{"moe_layers": [0, 1, 2, 3, 4, 5, 6, 7, 8, 9, 10, 11, 12, 13, 14], "balance_loss": 0.000913, "init_std_router": 0.0282, "n_head": 2, "vocab_size": 8192, "norm": "rmsnorm", "rope_base": 10000.0, "qk_norm": true, "init_std_qkv": 0.0334, "init_std_up": 0.0334, "optimizer": "muon", "beta1": 0.93, "weight_decay": 0.062, "steps": 3260}
Below are experts of layer 12 (counted from 0) of a mixture-of-experts language model. Rows are named router (the router's row for the expert), gate (a neuron's input weights, with its number), up (a neuron's input weights, with its number) and show model dimensions 128-255. Each number is 128 + 24 x the weight over its row's rms, rounded and kept within 0 to 255. Numbers have three digits each.
After each expert's rows: "gets" lists some tokens that make up at least twice as much of what it gets as of all text. This comes from a sample of Wikipedia text that the model never trained on. Tokens count by the router's weight.

# expert 5
router:131155152121133112086149143137110154112163116117162148110117170094132154102130104131151124097175128102132102144117105119128100162112106148180141098136127128145112136111138131148197118113123110082141143148170107131138137147097138154146114128155114137158059134116149113127091125078112102119141151065094149082096101090128183128125141145130145133150152096132124142154138114149137128169124
gate0:134129134138106158135125115113133144142131136114134110076129107150163068084130104130123104104124160138098142142074139156109102101126081144151139145170122126128127178154107121167123144115108130136146068115139150123138152182138141086143133157141127160106174120129121138099118129102168154139090134142118116135105129142150080096149105114104119130134106112117163126117109127108126122135127
up0:136086104124137133121158131149126095104094186123146145167115102115141097124150125107143120134121144159086135134109145157152144123094101120147110096100115161154123141163125142106118131117133124159166100148172140090140168165127141120105142120137144144093153109133119127088096123146153119189159121155101150141134132100160128128126078127145139153126132101132147100158091149119106122131126
gate1:107131096171135124141115130124146112142127152132110114114134111127104160088084162130126133097069092141119153120103172141154115113139147159161100088130111149139137122132109117137131117091125113113144101095113139066164118137135122147126145118131149145107155138145141141141146120124164134110116140172137134124084122155136130132113096111175143142114115159190112155130148128120156177106074
up1:130126163146125121125111106098146108098159138125149097087117116103133091095137164146120116130120116130118126139126145144114112124120171125169109124135186100147139123130109122135134124167163160133094142093162071159129184145103116141192137121120086157107109113115117087137121122128147097095133096132107125129095110144155161103118092061131117112122137119155140114120124161123153114130084
gate2:160143127122110158128129118121154110084130122124149110143102150172156115129125136122121166129146116160099115175163081172097126104137136118116134137080138104095095151129138142167147088159111121122124130144105127132139115131141105114118136159155092082137121106135142102114129149124122140150081158148129149122134118129194127133159149172141134160141161130135151121096100143140085129116166
up2:148141140106110114089150088122094170130126111130121097135176081126149106125127101133122133153123134128141124116144135115118094130132170115036134135135112119176116089136126091139126139075100103125143149085103160132145147124177078131113161129112171129109103167099101125160196092133087138152155123154126153138137164155110142134051105127069156087151117137111157176131135118084142133122161
gate3:122143095146125164132129129105142054104125129135149133089156141138086083147144110119125099118158138121117107086139128114127146139135119152132138128106117141124085112110130100117121123122110121116107141176106140156137154115124128135172120135116149108161098085118087159119104115080141127130108073089141132139105135113135093100138132133115091132124107080092138120189114161135107114120174
up3:168154109119128134109156137108131131121136114100145088124145121064149079097140128138128155151102092134126163095093120156130141116160109110109100106170170101128145147146107102131104095112118150123128148143166157107108098162123116118117129153165139161113131144123128067118135111139093120098103141164172119139146155079177162139133092117126064099112145131109101130113124126117147136125085
gets: "2", "1", "3", "6", "4", "5"

# expert 8
router:136184108125138101107147131149148116118155127078124155140130125115167172135112129145130100131163131174156121125128105105104115147156123122143175092139095157129106132131141157179141122104128133131162149120135136109111062151141167135118140116171093119144123138104128108095141112116138115119057152115133143119069100131137133105135082166143135121126108108115078121121135090099107144119147
gate0:125140129155132126141141103156148143101110153095162144120131119149105121109145156103111117146089146078111136100106170127103111142127133104123110139101130120094108143135111129113079167147118174133146176126167131124107180139129147093168142091131167123117117125139101104170137130116127088164160085153106106100159146127111111135136101139125151136112095162104147129129120106123080110103140
up0:158170094091087144107097132157144122157103098129093129154117151170157148139110161118165132137133109125167145111149156139173159120131088112157149122107127128130108136103113141136157155083115090153153112131143137113158147122098133144138101105122130162135130146140103119130141157129176136130145110099166116116116128140142131140164196135135136130145126143126103133127114096153105137149103
gate1:163148145108133139155123093086148121123111152147138106151109097149165123100112169111117125117094144118086109119097115080095148089078124109108127125161160128141102112172130118095108162111118124111105148117113095137105158164131176103149106093130149132152156105157162141167086133129114161120134168078135127117093084149130158117121081136096116134184146101090137121119132127109121145140125
up1:143144087113114137115145091117160122147129138130134101086123134141151147092120134150105118146150137098106120133089138064116133113098156120148152086125165141109143132184104136128086141103081114173140155085115116122111129143170127122130105177107181112123131171139154131104126172136137134096120141135118129105143153158163169154140104135128145126094151141119107152133119077145120119167124
gate2:107129143136116109130145150150156176111166184163152158125126118151114116132132137135120136169167143152154109135114186141130112147137141100121137140120083092150123124164138140157104099146150082118147097151118105133124077104130119087105146164157160113118137091160075098097113140092139107126093104139120104107139105099103102088123113152133142148111121110124157143125119128156122140119127
up2:157097122131157133127119172111161133138104135142109088158144152101151136122133156126099123141103163097124132108127124110140095137141164148069101096147148130146142123141146104143148184128105167119141152142088077110149132077105088117100160148151148126173120135114160132111107139109161130160117131135168152102124103135122148103116137115173139170125138136136133121121131121133118156104122
gate3:122101103098099096202139129087114130158130125149114119134132109106099137085109105149132096178130154146135127095125086139097190155113110127130102156152133186108140102161170156129163156106115126130151120183090159123117092098134145099162079147127104136144121122119145123145126140139149121056142151139109117161129115108106170136141146134101147116117151108128097154176113084146139136111110
up3:129128108160116125109107088116088132098136114075127130125129122146098164097143139139134087125148146124120109163111128131163110196117155115106172142134146131112143134204151102081137104089136123132126135130111143134137111116098150127146129120096136137120123155140143139196120143111125079126103164112122160153148104149157156097124160156133070158148133107106118127176141109119092158170103
gets: "\n", "\n\n", ".", "A", "R", "C"

# expert 6
router:153188109125102187051117147170139144150166132143135104111112126063146158105120109134129097104145153105113143117149117113086097110120145146157158121105137128140123104123161122147116135162177153111152116159158170154135123140121113124090135131170140137173140082115153109117098130141115151093094132129128094122113178130170152137144161151162117122120122092124120129147104160129126114138064
gate0:139144166129120115149141156145085137146114102093106086146143119124129124101160157127119134141102139129116133147116136122130128122137139153127101116138148133117116151120111106163160106124129123097166123107085112154130124100139140122157135176124117108162092171119086166173111108143121104137135140159121157143162124137120169099106134139133121158122104085153134107142157145110118129156129
up0:132143121127135113146090136129141154119080159159127143104132163129109115093098099120086122111140104134119142153121121115091109167144202172115120134196126080118112101160112123115151142165134131093150145140126153130112121140153091115099153084132113088143158135112118139136107151123146136140115167154137159130132080148125112145123120098151128142134146116124141149146129128132163125128161
gate1:115121107134101151116137137092124130166092131116127118149121131122141094151110121141117118184123151140150133131105149078129101135155159101133136134147140143128109113141151122139123129167147129126133135159130126089120132147101109091105122131136158182111123108129168121132108095117087134134146107091148116128110124196097142097128104100128098125134096133095073179132133147137176133107114
up1:142123188099083146152076157159144168127122110162160134120152094127162130116140109132131126140139107143123133117126132142157146127155129163130111145115145139163126107146099143134137155085110128099156069162116113123136099143100166124192069158139127088105128138113141143117137110165102158148151135127116089126151155127123140135124142101164125113130150080099125120163095128114117135168132
gate2:137095157131100158132139109119136109160141118115156162145126120091169118095135123141094191115102182105151162138112144146109105150112158117174138132151126130140095153135077105144118148143136142114091157104158143120134124151133138125160118126138129100173132090138133069116102130170106062100114133138070093095124131118116127116095126122135099142115137123136147083089116106114158138161164
up2:117112123134102159170084135111135128125140105110156135125078151119128099110126071079113154058159123119121151096147104104110152133131135104143151118166142085118121116137092146120064100139141196097113158138095156165113125128170130118112148093114074130150130101113129139118158141146095117129148108119129098143107101115135079130127156136138154150184101145149135131104150143093155136115150
gate3:125139077118129147113108145186136108165103124122120101104164141178068146161114110116113114122129125130158143070141126101130156165122184080075130107100096088113139169126150149109144092123132134146146102108152131148138161119116145160096121079138170119131163161134132163099124132153087113155110119143087125115140135143119142102141124144134110105112159079143132162100106129144130146132116
up3:169126142157157138119116148153140120132125170077129122091117164114102133175160160151150153131119130129184100143114147143126116124134136182158148139138101128144132076131117167148148142198138098152119138139113132116131133128155085130129112120070164117144126113130122096114133140118163141126154136104137106128151115126151124130093083131124131109135097181102166101127172110080163120139142
gets: "–", ".", " | ", ":", ")", "-"

# expert 4
router:143089133102123129113108096127137159095131108115132155104129137102109169167085085089146113084124135137158110158110108102129119137132112134125184078084110145139115094092163151158139115143174109131123137086151141124120123162128187126094105098165087136148133131149137145156148133087103109099163134133114141065111149096150137110116130143111145129140152103155090137114169107077088124139126
gate0:106146137158136149119136153093105152090131087160165139131111126134133123132113118096115123132123108095128136150146128146163155152105088154095144098176120119133138134127152099092135127167118132139080127130122135160144133132112105120102140124131123126124096116077197116113150190125104159108077149105099114132207106106150090054141143136059145153145154109175129097187159127115164142120146
up0:151120150157143128121115144096123146093107157136143133159101140110148163141134127146147141138100109097103138152130115104144167185090127111115069173144128114115129161091147092156071101093122114107149107144137171140105138139158087131104137170120100127155103130148134146177149159117116130109140173098088146165167135153101100094158128145115141096110124102110117114165099149133126148122113
gate1:163146136116110138146126083134143101121118113088109091115128134127106106103145103081109086090088128104084098118093133150078147119131105144125161120113127103108095141178122141140130140124176163151127121107140114089132137116103110111084124107139129154104127094140149096147136112105119132137136116120170131108103097131125134168122111136105114126113103133131137157107118118126109103121122
up1:097116126115086138091141133132094101122120110104076102086133126125139129125178132095135112169143149149112127107094119143132117131094153108097108120102116115108114135140143118108159124116148134144112144117140192115123141071081091147101111121107123167138103111143134095133147128111134148118140112130121164114129134094110163146135112204164103129117156105135135142101137126097131084163082
gate2:147144159143094127160136139111138142119161155121075138109176125171152128103153128103113093147129163141150151078134089157122175107143129157148119145091141101095138119120136108124123102167155104098129105132127088163126105098100125132133122135175120129138071129143133126069115123143080127110120119118134096135115120108154149113093180145145156108126129125114145124144080150117114163125106
up2:148118083153119104142120111142103145153166155102139136150183136126089114140090160130124141143138095122100163091114126131119146157128147128104117130105131107157164113155162134160137103137161147090153159130094088146110113133100104120113111134117112205086091116152126140122126130125128152139136126104132093107119117140147132144073146172156126117160143109113125101135137144128153165092119
gate3:163166105097173127106093129099124165152150106121119134101166138152158112156145096118160139121146131082102163113105140118082104089093143139120100063145130110138167111099108119097163075118155129115112151094151117133143147137133166124096129086140099103165111153125121099129134112128148111154144128179105123116153118115140121135178127117156114107092121148149117126161155115104090100142126
up3:116133136148129132116129103115121098141112088121140128144115185163151107129113114183134124164126134089142156121121101164115182139122139109108082154132150141109113128168100149116087128152098145149183095147142148123154110101088129109118142145141133091126127127120104177124098130125174111158150135100087140163110157091110124123118117091144124165116098116203113149122111156151122141117125
gets: " to", ",", " and", " was", ", and", " is"

# expert 9
router:137117158130129091117130043136166133142150094127136167127133148110106179138124132102136131131114151138157112115138125133113116146115134136127176165086105117068124117155162121145129131143138137062175134131142110089128097125106126151122137143116126125131120123107157101115150128133131122143074155084105184124064177102144112100124142168132157119156132100153099106131096117123105109127133
gate0:130126101119132142101121116088108151102160150099150143119112125099137140127120105155153179118117130141164102135124100089131130113136135105101138104104144139130134091116142133159119093105144123142119143100151139144126187136152156095105115145125158141119094106112167118127120161127131095080126143163147145150130113105148134133119137146137101089168126131148124133128154065125125101171102
up0:108133109158105116118149199155137131168118143152117095131122104149165121126094125117112155117151110118140147104121164144107119150140176126125093157129102107138118106117089115072166145122114120135092090159136118107091111104123123146133142111143146124115119131117081132114118176102124165160117095136127156152152149143132147094115139156128134164110091150135125126112082153150126162123126
gate1:156160152124164113114141144134161175157105121158089096131120132128088128145145135102100135079156114114114152116137148165110097128127110115109141150095104153111106123111136117107169084108138123140181117099117084126167087117154135154106143155077139124149120149140122166125119146092099097128131151098153120125152145104138123129163083115146127124132096135160163110112144127112117142128097
up1:163144076146157112133132167158137107142118125164135103132097130122131111149169116174146125126199150104096129078128115166161104113103086137105115139096136107116132095132153112126146130136110149106133124079111130138169126161157163178144115122126071123097152154148111114132121103135173097117131113142133153099162123158114114095135105144095143063187085147153130124129138140083081115147102
gate2:125148164146184168128189085121132134112138149099117133109127124114136173133188117135137120118134122113127129118139150136085204146125134138093098139121135121137152140146126120115112111077150126104145131141126107154127109128123157110157141121150137095102106117147117102109133119120085139106093118118113146192132101112135148123143090156148173104093126104124119133130115156118080120113129
up2:116121077118082086156128125064136125147175093150109088091116137147149105118110118114153127101107109155084125118117098116135127151124124126129130113176110147138091131096099151152173122134110111134098150140115145142133124166176130101148160154110102146134140163129120117116122127143138127128121089140096149110119107113136121138100148120143121123136154113123174097132138161136134114115114
gate3:124156099153088120092161156159113141140130154084124126142089109077117105146136055142118104149149178147115127162145142121129158096136103095110103157161103127133143167138089110088124128117132132124142123106122156107134152162125136126161119138096168152101081145151123120128100105064136129114142147095117155171151204110071117174135085132124185137138141130125106158130107135147116161147103
up3:151149081157097099122122116171134141142152137133103133139147134113076124154132075137201118132125125154153119123163151117086139112092146140159089144181141174111149144062107144127139143126136133166107116138141121122096133131142097147087124100140129132138109146137103090169120150160108146117129133117155128166189135173149109124128102143173141146107119108136119143174120159122128118104128
gets: "-", " f", " F", "f", " ", " \""